config.yaml
n_layer: 20
d_model: 128
n_experts: 32
experts_per_token: 2
d_expert: 128
d_shared_expert: 0
activation: "geglu"
moe_layers: [1, 3, 5, 7, 9, 11, 13, 15, 17, 19]
router_score: "softmax"
normalize_top_k: false
routed_scale: 6.14
balance_loss: 0.00452
balance_bias: false
n_groups: 8
groups_per_token: 4
init_std_router: 0.0147
lr_router: 0.00395
n_head: 8
n_kv_head: 8
head_dim: 32
vocab_size: 4230
norm: "layernorm"
norm_place: "pre"
norm_eps: 1e-05
positions: "learned"
qk_norm: false
attn_scale: 0.177
tie_embeddings: true
parallel_block: false
init: "normal"
init_std_qkv: 0.0277
init_std_o: 0.0
init_std_up: 0.0277
init_std_down: 0.0
optimizer: "adamw"
lr: 0.00266
lr_mult_o: 1.67
beta1: 0.95
beta2: 0.95
lr_head: 0.018
grad_clip: 0.5
warmup_steps: 233
schedule: "cos"
final_lr_fraction: 0.1
batch_tokens: 131072
seq_len: 512
doc_mask: true
train_tokens: 518800000
steps: 3959
dataset: "wikipedia_en"
Below are experts of layer 5 (counted from 0) of a mixture-of-experts language model. Rows are named router (the router's row for the expert), gate (a neuron's input weights, with its number), up (a neuron's input weights, with its number) and show model dimensions 0-127. Each number is 500 + 40 x the weight over its row's rms, rounded and kept within 0 to 999. Numbers have three digits each.
Before each expert's rows: a language model's description of what the expert responds to; "comes after" lists some tokens at least twice as common just before its tokens as in all text. This comes from a sample of Wikipedia text that the model never trained on. Tokens count by the router's weight.

# expert 12
First names and name pieces in British, Scottish and Irish contexts and election tables, such as John, Scott, Mc, Gaelic.
comes after: "| ", "|", ". ", "- ", "John ", "Preceded "
router:432490449597481563525534520511552529525413515545511521455414468544563534594462453521518521466463472570587520553426474528584524510515566540411478496477511519483488496522524489465513581550525408437431533466488527522520552464523503498477469479481491492495457511501473471474522498484510487466430539472542438455515469532492479523500440503497554542474480549504540477481518532497459473455532
gate0:430492453477472437494522492493515460510509459491486499477517563436489474529543504478500484488461434489523493524517437463452581566451420479520470506543507509464399532449538492505484504542507510514435505581578498520559587512506515509592469493482563548431481505419482462500550506514511519452480517581427503471486547484479531475553479410471488529502511479489514446543520472549589523477444
up0:448516499519463527476524539486547587534593479519482505445493475509551516550473459490484533531510534504513494467528489570554505505438517515526554505438434516448508442525562455376522444488488476443515464512478541476455490527493473486458527471480465564536399500495570476439462532617455512503470501491511514492492532520488555492525488453543586532473421482517495531524547535486545423523535
gate1:457528581454484532514488517472497410507459483437458495513539569501436527396424530534518482558524559425492497547442549509540526465530520458457435467501499528484477518504520450485491528498542467546480451489515389495550562513502450470537429546513456476496570554523529492550503552471504489477523542544500501481512562523437496543454471513543433522476520474541511512504499462504610438500486
up1:442514559422499489450468491494551495477540477466499434543529445486477473475486542524543446505515563504489500552426490552559470424514504474491468479578489457548514528466475507439476537560549492443379455497499480459458503497469454496494535384522464533566499529477553534534477584490476558547484497480478520467523467485455550525512505510531437519517526532498455509465529458471603482564530
gate2:576496502506538486534542493477490512419493528557492467557563506492444493462505528554492443513468507522546490515562454447496508499404429501512543428447537538493500524476498582546525399549546503521529486449504439567486475501420519484507477510523516488551594490419538519518511493498511512533484549557540444507491522429419485458478477486490475527492522428550403515473533451501540541533499
up2:509588449488509475476474454499468551460619448510457516513517512442582487478522523501551448475485480448446450514532539484490440470502456463503575556514547511518530538500490522559553423531492519535545512514513553465492394484468495470536563505422483501488487541504494484408521513523448546469462506532426529535486535467538534518493557499439472505585503475516454540494443485538452456471435
gate3:508499538474483500535460468445497449501492499580485517576525457477515421498454538483544492498513583466524507476537512445476504524500449460430484523467450456521563494584518478460523485471470445476536514507545484473560506445543423523554561498501445431494574498504464529420533490538467448521467546501573484540509418542399549556507523511561495481457570513530438545470477474513475487553499
up3:490512465523478534500552510507439452530530411435536528447438458472511505445597579487524511503545504594463497508468476554544520540438483477558526504516498465502476486482509492496452471481502527461519533486452482578451495544476504490524489467504511468449478485536536509585534462424509507507520454488412547489430528487510497502566475377520562521503488503512574438559475490480537439447554
gate4:508503520573472421416456453485489541474511516454452481537490475451511493524443497398516536546516530430498505493526505481569429480487508448515482587478502575531506513518501492369556477565546481515482501534526428538533470492472495474532509501507557481485459517498482522545521491425462495477498496539444493445520517560547542523554545489505456535556442487492441487442541525521577566559466
up4:501400494521489592415550481587506504472488528480536519441532521560560548487447494462477530472462437550504512464474477525473535508541498492507522455486409486505533473526499565531491526541487477455472529428497553495546595508538484476557547532500564463577522485436485478519420462452454464535495447507543419543532528495476517430507471503478506500501450529467578451492547526532549488482495
gate5:447502440456524488553518535414557566545509465496495488556506522491404477495457471520476510501472481558555516509406488468519533552466521469535505544523563495561500573510477522456500485523504568513446532512532411489449530506534510528446525543516511446440524474479480481441507528520434438471550523564432521445531495579445493480481517456461461500441511541442493579467526443511561504536542
up5:548495513481494457557480486544486471495485525511473462465532519410584457515535532486554471508549543473422490498566523515501492462504480496560535484422445481495469464464504508529451455467383489478548456547497497502504468486469537419553499494528502514478515556528505496512499516512601547461489432480505499518455550534569533501539638453450547494523439462543496512538503553570463510519436
gate6:471472473551475454481449495537555510445433411490509531494527487474512551518504524480538456544490513430471519502453536528430542563508497461491469496532482521506505555519450436520552543514535482600492504461499526488560501504516523439498539499513515480480531556501483559460487453530403507444549549526529515580573545509367501496548538446502487511571507533495427490459507456503560446544452
up6:577510527429523456507472441543517502485553540496492534511485469465490548450455475461484569487522425487532465500553483464459561453489510505497524559513500507491549520425551493503463443520450532529506517514516540553529480484478451507594497448437519559534500475488463473508479553528541487468525596510540546447607542458510470513443432449431513538426481526444509494516492565524498550405491
gate7:493497468561525457432514489525459532452495483404509546501487554512534524540570532495489490575538468533553636553489443506523453568519518537455430507468521527461467498492471482482516487461573546505455473504521499483525540513532547548545439484447471492531472493492483497483499411476491550483520457557531482479482471520503462415590423520507536515430523549447552428532475528466538517529479
up7:472451531474503455446514455489458519524465482500486476579525488548442454453418497506570535508502537547395472485484550501477525464528539451545506514532490479497531548460501534549472457521481534556537505517491536386505505465482470522519507492552431526495521538461462525451516545592496563479511504478536472592487496451541533433484525471420553511440454470533496468564555441490489507400486
gate8:430486536578521443462557500444471492530544539509454446503542476506533501560395503485454433452481460458478446549545498505518546463468509609478502526513506526501475567514470429512485482516526529492525534482485557489477514480506478579559395460467491504442495479493542500475515487536507447408483518526574476517522449513449502471489495527455466553485540493477441513459452481582434554475553
up8:493532538463488503458525546462515517541547485555429528533534440527447498501476531537430558527562530465534518436495483481482499486462487543480492522474476489534419488556511477415502591530535474514543445444499529443522563512424501543414477533498473550422541512406463492513527579500549495476464524504514491510502544516501443404416520533427491548501485456532538498494482523518422534490497
gate9:553477554536494487512503493536507465498493428473386451530538476471533527470458499439497494566532504499532470533500562482454486477511486523442538505563501435511527537450508490519513500542442511523429453549505532480554505508535491475569535525480465435473526523474502537420498481501463624544568488504477558511566480494460509415500486559435427455475487479548424499555522557493582485467529
up9:467455431523548508498470518573538451442517498565524507420496509549574545539457532436498483464428434529492527547465533495553480510513499512509510494529519565469522513455506493494443495534509499537548563553508485494507535444546555481465472466512494538471467615534464475458482485440478541465469494558450462488510447504459527535509378491524516493467454594515448506461548528589540503488545
gate10:528536473482443467509521553502498534559524510504491547537520460489526471500458479465476502572488510435494559517525478433471529537488438477502538499447512487536499540493517471472501431522548588532548480477598419596506528535514476432508553584502582513423414503506466512495534463442517477493487433603475491475559562481453516515513477462528505468521510492530419477466464543539505465521443
up10:436520517484468465494525562465469526549529535477488562510439517487487500499493463524495490553590568531572540465440437407544438518470425453431557578503490537471528445555533517414486502435507528526514510490533478526501507533505448504529471561481453577443464482488530468522522536485503443479545475511505513394530527512440521538526515473490547498574446541487528450454511523548462495461471
gate11:602496558565520520480517466484501484506470427480480531523566440511497442483485471556448471553517525493537488527441444500549468472445518486575497397456495559534477479490486504485528466508597478421457416423468492548499590558561559500481468495538509529464510519453530504491520452513402489486544507523570470496532487489540528499487511443467513573555530488504460469457509480499451484517487
up11:469519525505527518504509474526489488538531561545531531611465491536428494449522488543560502490473526444514444510506480496410454498474513510473488553500471516484476452489513477535480534454529477564547591582501512545508541493501503499525459464487409491556573483425560485476548555474580452481526506453529516478511415480530456514503401484479517522448526567472510445484467465480416552498567
gate12:539528459503499451551533386525498533446524465461473523509517506426529487486529484473467440482446522385534516506607533555508526499457500507462498511485509500444496553498505441527567481555504506554579506552545482462543472507557494589512484511508540511511549533594474487507454460527492528456544493432506509507540533489404470511529502414484471522496497529523491554559454501531503565443542
up12:483426542507528476428514591585526469556496470525502523505495521499492446502450600565464546449533486531543488419436461522519477493480532447569494494457478483524506471504534501481416564540491442493508480463511510499491507454486509463543548497545429559516438559469537554551575534524518530470487532597417459456455442455502562493468478533484545461497460508472503500521512473542463459479512
gate13:430402518576460436513506481500471531503516505500497472488535536541475456476419516530503499502463449543520539497463447477512486510482489542517445471458503539517465459488556512546527493549478462530476450507528510536588550487498492523582472436539542550552469553505571545479457428552481442504519470518508488447536530506504520504530429356531542517500481483492437472482516555511409548542447
up13:511487472552510547404522454516565511471518458466534481490493560566565502523495484496509473482515484559495516493501511500495457494488474537593495484525530439571520522575526539569582509487484558438500501456445460521547480514490470433471559423533520442525463489511441456514469446540450461577511511439486476496471566543531518435507525506558511485562453426527529465464530517427488510563430
gate14:428537538525497519537505490504507573508477449494529451505529470486534578504490408501498490502486528467588552585466450562487492502550577443553493440489550525490470543428433473531617452473500515540443459522504471524579527488458493521500533554513561551530456534454500480529491475547451455459471480505453510475536487520497471491499483461469488502530537477590383505449507488466490488528488
up14:436490524574452549497576546507500505536445476572511529454495471532530557541450463524512531506415507566509495506486484519543483508524552528508510544498512478566433472478492505490518515495533448449456529536436532565606523481564444416530474448521491523490462484502484502511476538429498438545474516505515432533620467538591520446522421455486526485541504517478491467458469492509532450482520
gate15:563483432508510410568487526509556470460485489480475472554488516439516556528493433435553522537542561456537422578558470544538450490467545519518521526482540501552513543453472460513592512537526516468467519482485478500461559484482478516499487533527478478489462480568495489475528488520384511487480463467439443480438485586517515469536563560484450500470581528449465477480459515508515563528533
up15:527495491602492397521560473476503537490466487520557513456543515568558508482456507462412551481540439559490479465457498429578562567465482517572526487549520553500499522449515478505505474544545521494473486484450536499462510518481431503486506446483527580454453543482481487461547467487525511489437573508470483516520514480549472528435410537508513569433474462507476455535517536500570547499461

# expert 19
Colons, equals signs, pipes and parentheses that close field names in infoboxes, headings and lists, such as Venue(s): and Born.
comes after: "\n\n", "\n", "=", "by", "- ", "Born"
router:560505447442516512520525548563508471545515439570477524519557497510494475473558514500499523427519520494579498481448549455468454507498491518547450520515540538473462494451484410482472439446491468564523565487546475537495586512448544559411494517543564529472529530518443516568484545483496549487470543400439474506474447541517463539503462497443496576466530442484538535508512559517493450504534
gate0:480478543563503516467489532507425532465405506441475516510528518526503487520519471401472479562553470560519476526495487529533433480483486496471567486517496473541500522526448607442589514462534534454514484444558539460505388518513489457487454515522496541485531474512460519528492538463488504483550510503483489576595414466525463514480477512437444501526469524529456472550522465404520445490472
up0:488525589524529510483492458560464498548404514424479516604494501498482473530491443493500494467509496585528504545526462477481487496522490480407461461528468428496495466503469578525491429577474488460534444464549502396566415544543490502495468476579466509495545432493496511486529499531509530477465498527534479533488501419548468480539477470456441499522501535523520522486495497399485471450551
gate1:423503476497516511467551484492531497446431471431497518485518561538431533483454502471548464441506494495470513516520540479453507521497503489479493472568496564462496564444502516484468422520546471455527549472564446523513447564550499434498435503602500587572549540546503527476536484537509489489439468535486462439518551536543503479517484494479447531508528549459503555515565436510516580488401
up1:482535478571519492465374511498459553526426538551512537469429451530477478482482500428485488529544482471529475539504536461513516523466583479472549542454504499532532480519570549510488536463479466446518458485508555540389531448430489484474479462499517507541465502487432546555453508530532518570501513540461479499406483526498439492503473437605524434473536537522522487512541495502506437462489
gate2:514466505534485523569511486541520458453484481459481400426472475507424545515492485458471488509525551529512448423485539536471489442454528497488500539486524425510548532493497496532519496490465527533439551578559396527532489519537479416502486529449426507488533506488500532503524494584472472500451432454517564462439498469480512522494502451522502514545470454579509506472431521457500585590560
up2:463630489491579489470477479511442590527533472424523534556504510474535451459459563483506481578457490509521496455513429477564497533529464535559460455549462531512455482523456538455488451516524476471484465477506520494501524498455470564498504509507505480479466530522475490528490604419529530465521504556507441500569522550469524485548502457516507528472553516442503464518507487599574522410512
gate3:460519563553490477467444568515542524552425510544460513501527443486473562482462513463469513481453528533569487534481478457507528463495519420399457515581465467505559534460466590458576449510501505479440444487547518526534451513519486480533541506484470483500565465494504499498510456474490556470454549591530532511568460422472504484542468473426520536522535521466484476519476537532506523520399
up3:448545534432491492480447518484514482534497482552505561503517511527475477500542558531520535521547491462420492511499494548477554562466488443432513485496555489500543458566559562507475536474502468484536494515470571466534491412522550524490494494482521503500496427523466472539474433489505495510563486485588506489635480501556522429469499483438477466462489504525493398576482438473557462431560
gate4:593535508492518541476554417485530484514514459463512467506541597474462499505491574401500427508461483478529436499534480532490444505509505522504484473546454539507491491456509418518482446519582524428495516565496479452523500533491443520500549467502492473560512569508544461494510464503487458534507563462514460503496493472489460537416405535529511572466452458489492526572516537431502597489536
up4:487461403497470528536507472487574406560470515556509451480498487545584541490517539393528415490502472524547463500513466529484487476527512463534581493528462514486522496510490496483484483434425488478501537483547479499500467528403495463499532420509427495520506560517518503565527474483520466524487587479498488483464512419536549523505384552439532509469484518503491520427482506456484553496548
gate5:551476532486482428520447517500517496524441496488516540490474529536542440539492469507522489460419545424418472491500491531478503554525510562473461498506537578451472499457540445587533511481554485487503512491462474410489533464507511513446486526560442436483477494569582429523499472569452510480428526458458509522528572497497547414507531517564475523468581517519484515445524480450579495527526
up5:563488574538432467546464512497441557492440507485500490520513473476546531604529424521488468537462524462516563480528449497505522563460500442471457456503483505554538514557553517560542537487458550545439432523443417513561531485543529502536500524517538443451411511515513491526436505534445491476539477545550505506565497541472469460484543437545456541495490493482406503483453515455459486524484
gate6:490507498470411488508582437489520588506488434448505426571540507483502499468493495410536438514489520472546503546536429538541513542459523576496515496516441469559505510476499576476543482484555530529487462482559465520490497452575452454557500510480475507519512607514502528447468469510418486512485464509459477522526469548546474481473486492536460536432469498518469470524515490543504618546447
up6:485489554471487474531485525418520455460529520557533428562481511481491462497532493544552498503530473502458483433506477524513528490479502525468597508540471540556550487533453478501486494514501547432555496431557505503401462555534498472498460495453517447567558470493535463392498536479440466524470548537493479561521535543486441451527538469488481447615502526543474540455455467455484506556438
gate7:523468571494503493547432499498521445492383525514536464432486536528500429527498486491506474479483519532509514470515496523436565537544480491461446430471544429570492509556510448497455521535543510493452472563499479487484532477516455527508534493488488468580566474496540479541519509504410460562446620478567425487465513489480449474472472464490544530506524424453538488512546443451566503513526
up7:460454505499414502530479522476498473481549525494476482496454525505559499476511493380535460522481538534587456546472458460533440490548465534512521503525512545498510497544495491486536523545488490466486563439467482503540541473524472501533497542489493461530439606499487491473432537441509499527483531522505522511537421460508549542539446573395539464430531451369502512520475539479513573549502
gate8:518539496467492488504511443503525561546466458458459503503493508432437518438461550458494466474473480495550520559522406468454510529467469492385472433524491506452530499489467476435492462523499491426487492484508504503453510593500454448483478469528488472521495554509559480520494481559478567536472433540547602530515533565527526456622511536411492563510510518558548490499549521490531498522523
up8:574504481456504482513512398482531513588543486512470485504492443485475425466442522449527519489471528572511526449507488480491511458492521436489489510574551477536500548492430483451485557463477503494456454494511470551529508625500474447481512507502525460509576545503568480493509534571572523554523501500559608492457475464511474477543432469454476518556500448483508575480456571523486458508480
gate9:497480539533488505516477467578446507409399527492507501555475475451478435429488491487555464500544469555501489505479544526461446513601498504512494520523470441471428496565530482449609431480500563549561492498526483497556554507538527519501452522563503505549587551497507522524504479466499485519505470521420459514417434522538538468543489583457449498490457472510509526503522515479508474460458
up9:464451521537477504498480478516460531439481602490546523605475509495443492449478511519560539468550471511558552517497503479466492506536473440542479475433461464462473481585555475439550444504545557545500458488524499528572521501474541555486404495580537500573550575471480501506473499518534418463498546487391455489460483518538550437544508519471456510497486500510516489443534479495502475464509
gate10:433540526513542469535546514479505452517441601558529478476474500450473494510531526456521488488471510505538473539560444535468498487518535525447472504574438502564495502480440536562486480503495493434481497507507376565489447581440508503510518510433514502487536460487511443479508517508548487596492537530506478497487505379501511479390452505512541506548556473506483464452483491482429548559484
up10:487580504518562473507504507478484511482502524473499514438537501476509481474538529571463478502526497519418544498487535543433558495504520436531494476471558504507574511569508450539501534441529536474450538483438455489360481485488591556495511498517475458544435392528474489525461541501504496448561488555561460433476474539527510545581405486518489459538456493499484449495461496489518465469508
gate11:527435486528529505483520491547458530501457641457486551499530502506540463456500516471429519587513427493528462493534461487619424524444524510512557527476472547533486558485512536484529545458445493408517485508480452463482532541452492465505484507503550536519470502528570499497391478541520484482447525523513597500507467463522495419481461477491534527513508463523458454543447451456488522494482
up11:463454366507509434511545499487498486508533490532482538549539567491443518487488503591516526536501450493525473550487476497516530474480497533586548496502501543454569487477519490492504538563466542538507578509489496519511517488422515595506496477435495523489510514500486518552433523539550439483457551515414598473496486515490489548425475523513523499411549485532483491534378533471485519491462
gate12:517506447519525471526506575453518448527541491495567485536463439462472555532510522552550414533557528534474537455554465609514513462497511514485511383514474520495520503493496566472505441571502468519489514512455440544443560565522471483535486503532480491485473546487468517515515559509483482493464484534482476500519439513491489510504518439483510492506413497511499501532535326506581463460515
up12:544539424486493480536526471458548473531518496537579510514436395453544570524515450566518509483466532545495599418534476574561524535499575445481523456464507498490515479528566451466508529494468469529468478520479465539436454599503513478511437510515485488465477531484515487503487535464521506448545575513517502476535401476556502530493548449474486563469442476474507498537472469471535505425513
gate13:548499565488445516541501492534521445581471539417396489556529467432446508535477535498498483561487530454542361526487510532455463473527485495428451544546510426533529542494519499456552501523492534485458479512552480453496551528498475495545547510516482516474532503474507543460540486550489571502529520491462500505574432497554483426591509492454507475503449451499515528501456534459455458524449
up13:508422467520575491444498499454503566503554511560533518509437516556495542489533496618498499432447510490448545502524486424534466525594509512493478428448470552456464473487500479524453534525460490579554567470467551567457513550488541569461478457511543538433481494502491494509448530446469480466482445499465510545507497514453504518548585513495534553522537539517547527466512483517534541555559
gate14:451537585528445539544469533488478561532451539494502469486504469478446429465488575506547520561498400572502490428497475444477482507521455527504517462492380532564472479475477475504555471575489510528509544551450522537530443506552493461491479485450489510541510492494545510416464439442474520513487518538520533506501548489583448447523476519536512544513507483518459452523564489562523531456416
up14:556556514497575539471551513445470495505521455507512501479486486464547480507513505521532472471526510523445454471528444521490543518487502498471461485507486503543517445550560455458509459518514480467496414471555487413499468521548455494541524477500476406565604473462523511470558513524432508546543508480574337543494513488506494547459499490506506476557437554523458576494491508464422513457459
gate15:435532447519504520453457470475542590468503547491560546431503549531514538421493527384493509533568460482530522500498476484549425506461479459538566469443507531504479497543396560438561490482526549509588443496437531452510507488514513531498527510517503524483522491538516533509430531513477483456584465473492487547496468537481491537568519506526485531474501421465500557431481490565458537476499
up15:441506463516479472495532479504417560500518558560505478497525593541481460520527461547450546556471457470517523540485492504521491507512486437525557518523479479500528515507534415521570565480593470489546502467529482496515532465526484490467464477404483491455475521452507507504469486617566532480515541545498491474490410543507514504512542470509556504426513487546551513525468569502394464402519

# expert 17
Word-ending pieces like -ans in loans, plans and bans, and -ential in presidential, plus small numbers in statistics table cells.
comes after: "| ", "–", "'", "0", ",", "+"
router:475441440544528530424506427513505470469508518513568525442416495557540522530519513523556522448428488509455505539466477473536496538552532525482561536466490551449509485490556575505448536472461436579525500473463554445446459545498556505486476525516476504547453465520511508407460506467572541517455497499499517551555560483561510527427526520532539432521460539470518434471531489453481458451467
gate0:474520502513472504560443539512471522513525494448469458526501488478418515496478507566479509541529497573463534522494525535527502432581549405485481505568570459479539504536502479565476447493568558516539511511465447521566574514511454453479454525472508489461472586498550526519507488552520515484490471509552493492469514478516502542509501469528436490474485455522333539505506425521577456497554
up0:459481442500508493506512485510510514532499501458488436493502583514484563472416516512560402527442491537511524547489520478561513513501456568510491444506529551424482586471545576542512505474521554492503528492486506517510508506543506505567423480532478502528531520476526462510487511509540396534482534460447477460494510408389582467432496538477524520478520406499573500490515474486531475429455
gate1:513432516428452483501570491521507524526629432428498474520578493463470501468447508451510507483530436474570508537463546536540537444483470479521470469515529487510521549525477460530453482533552586462454499511511448491482517477538494504453494426477506480441509518535516466509481487519485548507508436561531501467446509452406484490479433512518446540487554418534450561480507522545515414559529
up1:476484500474478498461536512480517547568512542502536448498513526519546513462479452527496502447563401426514486472483550485512503524516501439532485468518518491489515395519531611490495492547569548503482500451485514482504507509527561499505533427456410583516439558533466437537396520459505505519437425584532434497482502416513522558506522532510478484486525499535514507487525496591449483495500
gate2:525497469494571472508464510479517589482523499473447497545523507482507528416547450452476508533467544477566503496444473541543558453506539467502474506564501437495436605520443461457502459507451537488464456554561504483547530480471528519552603567463467521434496549501498466545536513480515512452579465443492571472520496500447477489501497486409523497523532498471438515550402470518513512481455
up2:512539549524513515471532470560513494451554536519474530533472466498471477496600503537489466448584500461547563558457473523476519438493442479516513529433451487515515486516525515554458522518446500479487496515509521498533564473447528599487552541532461467511469528537502482479458527471495489498501501503591451538435554518539475424495564528414461506548441518407451527432509528535384481506490
gate3:551553455496551465517510472513526529530490438448460456605502478485484523449480407374444481525506557482547439494520404454477513483465503504549505460482519473573519522530516494506504420537521581434479488521477511517518471573515462549466543500496484493491478514453518502522465523529463479541601470542571494493507500449461508451522541510483494538503558496503473541486473505522447481590583
up3:507568499537495460454459547484493500583532483455524440534478483524487469548578436461499434484517486543562503491424446471546487565515463496499494482572530484455485481548517598485469459476520482512509579539470468492493520472511479490465396429516528540553528456574567470563489541559554508522513544524530452438426457494503493566538542423530475502504499454522479519568511547529488500483496
gate4:538481483480510507491550381538543508467516583491484356505515496528518511529451422501500518575515534512554480515512567532519453514508560511506503493526471489506445461483486495398514413510483503454536475510495453490568475520532489552456504479483515455420498557534497537508490501498536482492482354543473511469420441545451452559468482495533513517468543503537546506529522471494486502528520
up4:466481550506482548502472511495477532527501458510525492457496524552506483520486457504486442421429504531495528520529473539404536469476483500506519437486522516572492523562455546534506517538493572482479515464400500531413477514520516519538476433560528496580465474495544557513460446477467504613476484456524468546674533521489536460495514467480477520514483446490442500517498496431497483508546
gate5:592452577537545444489454542502519511507529516459382519546563478521470539467487494505444470561549464522570497505460554418435545507462495527479450506483495470504447515400491506527573475463539487508513450513514541496512498400554495529499475534514508447470472500503506493545528518516440521464588461499524420510536492530436407506541479479469464536455537463517489529524497521479514497539432
up5:509469516524521468512530462419453576539480459482525555467441558560477522552489474497514404507465462505509509521490456508546530533456436495525495463544516484452533507494472551541527482444520584514483501455449517502498425524476468477533529532488546581523477523522515473483527454526541489581464477477484475485434529437481552511447517433514554606399498481503539427566484568442460484495478
gate6:510461479464557525445497549512500504477531517406484458547507497499552487462439492467488517494511486527498418533436546496506568500520496486500464443522494495533510598478485438445472502570552484532449480545512525488502497548482434437533473466419473512409502533428524458574550556494520500461504579417532512478486542446422581471533492509565507513503496485477490487462441564468478513546563
up6:438450528544493528441562528511517565433499485509485448541502462505441441477520493563485457534494510492474514512536515484505503459499479456514479576460548457569521513497452469494525477510481572462400440498453442507552536484486501519500518503509533487535500506470385459535487511489464398488480469436560437500516568493463480522533498523485519554463421503577435468484508493545400584497505
gate7:566479506502492436524431531451499527457450480484474579542464532432511513487515507462496505501463481511457526515518460405502542547513462498507497462524469448509516478500546451459538448559620510542440492462528480533552503561495484521570443472492532531441481568496452452542503420507430493495489510503502489474467489537542526484546472502520487547463545502454483577504503460554571634468464
up7:501565452549445503530532472484454486518448452499537505504514443526521473487536399523467465508505590466425545540507504555488498534509442479497477510514557533491513468460536502446445473552520519481442530471484466481510484476545490506479485413554502496406518441511484533566478508554485505467577551558549500505561502498472411579472504469512524596462533544471523529546555481406546510476463
gate8:491494545493526491496511500500480541584498512457481431531536579459524426471415464456464488501589548452550518508462491496503547473539467464574461505523413443498534538481478448488528506543482458553496479467550495502614555511499497515496462502510582545508508547536512453514490479581489508438548437453494488515538460512429522487484492487487528573477472475603455468429464543519477446521498
up8:497544442542496498479513499467490434534613543486479477495451456479570489522547510483522512534455543460441445469523525524537493471464451526510444528547580578572419436500499480502486485466510537504498540544486564532491424517486477463545466512507563547471461473518441549503516493484481427480474483512517491541433507617525540549574476482561485549502506568562516473474544484466492543503564
gate9:517446533476514538564495502549508536495531454450480498494544533448447527427529474481506439507463547488517475489507497507489574489488499490458493498488497461515468528498509483495541414491510572451469463551570484503528505474505446535571556579475474494447532574529539535515504461403462484491627434469450559472458474497454466435517487467548563540438501495496538559541412538528498555546487
up9:486448465442595498497514566443453458509478492524544519473483571471537540472513581428451477471469485415476536531499506468485489496603496433488512498551434497478485510424430453497485578475517478509531503483534452530473465535548540481457547481491460424514473568474517490495497517547545426487514511457513512469523502467459414472445442508494527475475517617461495522473481479485465544485563
gate10:429516481488448497476506553531471509550500498467435485555537437535476468514494534508508436493489448489467477447511470514517488510522435511540483454471532482537436515520522531508533424592559479501520510552541428479525528519497473443487611577526472583410454506503547476553541500563430470503476461508511486486498509443501516475527522421475426508526551448558411513515519454545489531525566
up10:523563478548537545443471493524559495499424492481440562480458564513472537451514473439504478484481539516512564533531424526495494468543445431546536504509528531556474524500465504533538490465454518470482511492444498522455447422502440461470495441564540530528441551492468495533508576505513507493504466508512428520522437430517498474492425531446529468519390461434445584447542509517543455505512
gate11:499512539496494530523496554537506523537472433477433463534536505412490519503550545508512454495504504475494460488544565537436473534453448544446381500450503436483432516481462517530563460514530469508522590603528505456481569477563491487484446487502546500510529520469499497462484425554427498481522470477533511575498586464483463496544440531473475568507489472455475552472530579501475505543523
up11:532602483494584462457530492512454457471599502503583462497509564470527509527475549466545424538475530514472570459512529499529501493449480449476547509482538518496462513500579544490478467558498474485504517476560429575588472559487580503512514515489579506498529422514541419496484506543465442453459494483474535438471509503471507437461458480473544492465512499572477474534492461483470483514438
gate12:524528516467506447554460480534492535505536488492425514526554536468463452390411535567488473549475542578565494411447484497530544446548476474513467499514547476514466541463527512512547534450517461453513469523555467585510515518511490495486477502551482451468596563465479499527481545418493465496498441517499502501508445482556494445489506504492501477438613509489511582444487488540487465457492
up12:542600494528557559511468473562539455479539467533562462522454503528417486484495459475545586524492518555530487439498441466562523438497522526548526472457535476564538504520498459495467495451506424480479504514522469531514443597435496530485460441456502441500533517523469447527527463527502433551432537452581428495481549470543566515466480496525440520548496495463467507508498461548549516471499
gate13:496505520488527497474576523519464501483540515452500458538548458494451473483508471395527470512514489493475470395481501541575495493525524492512513531529493456557503503613480486497556458489555574507471566505523445614595504484500501481570461547417539554480533517495542515550491490489523476476541491488489522456502465537455557552477464419520452457489549460533438490517422448511467467540518
up13:525490480519545564536435516560508537500479476515537463439442503502497485543496520508514388509509495460470588491545519570409543525547474470512479539466509523510464528585474563466474513485485488504503502524492437514532489542460519452519442520529573485583489455530512462482461468443467516501529532400465533469477549410634506491534527490509467544480506457438430493501544513511511496534461
gate14:509459493475570446530510519436505430566458542480479525533536508506474495521520436535517521460516449414523440442472516531479538524524476511460444485461510488551482545497500478495497546499578501516471482518595487480497559502547445555418518572434496477482491490437507460537534522487487493457500557472539462517464534559509467449476506528438409507454575490563545511540365492494535532531502
up14:565515508458522567494461554566502497524471542481450492522480448502552455427459450484452504456455499505486498476504510538519477417565482508455487520526408471484467512489494453500574525451440555563471491481495472528541441554467470483469466465589441530497520481533448520571461585520461444554455513494538461540527435543569475520477539525407500503499468451486558452521452471513548484486458
gate15:491435496556514452486486519559494490546507432472479538516532561449429509515516514461470445502499483533545555530514581424415598462542527481520401527588538466496535497477495444503536477495580517549541483539541478516517506529485516579495524448448520495493463571503500518521516480449466482500554528493450549440542505473503448421526490455492518492496432482587508452462518421503514477529520
up15:537609557451491515546513504515516480582515506554535482464524480499598499478541589519508486475505596433448454447503508504539437514506492501412534494461433479531497538587547464494496521501440551465485432476491567537468544542482557484462527565492494545490544502531481476530511476509570513415481502437507491471496509513418492530460521465489518504501448503467547506564504505457539486420481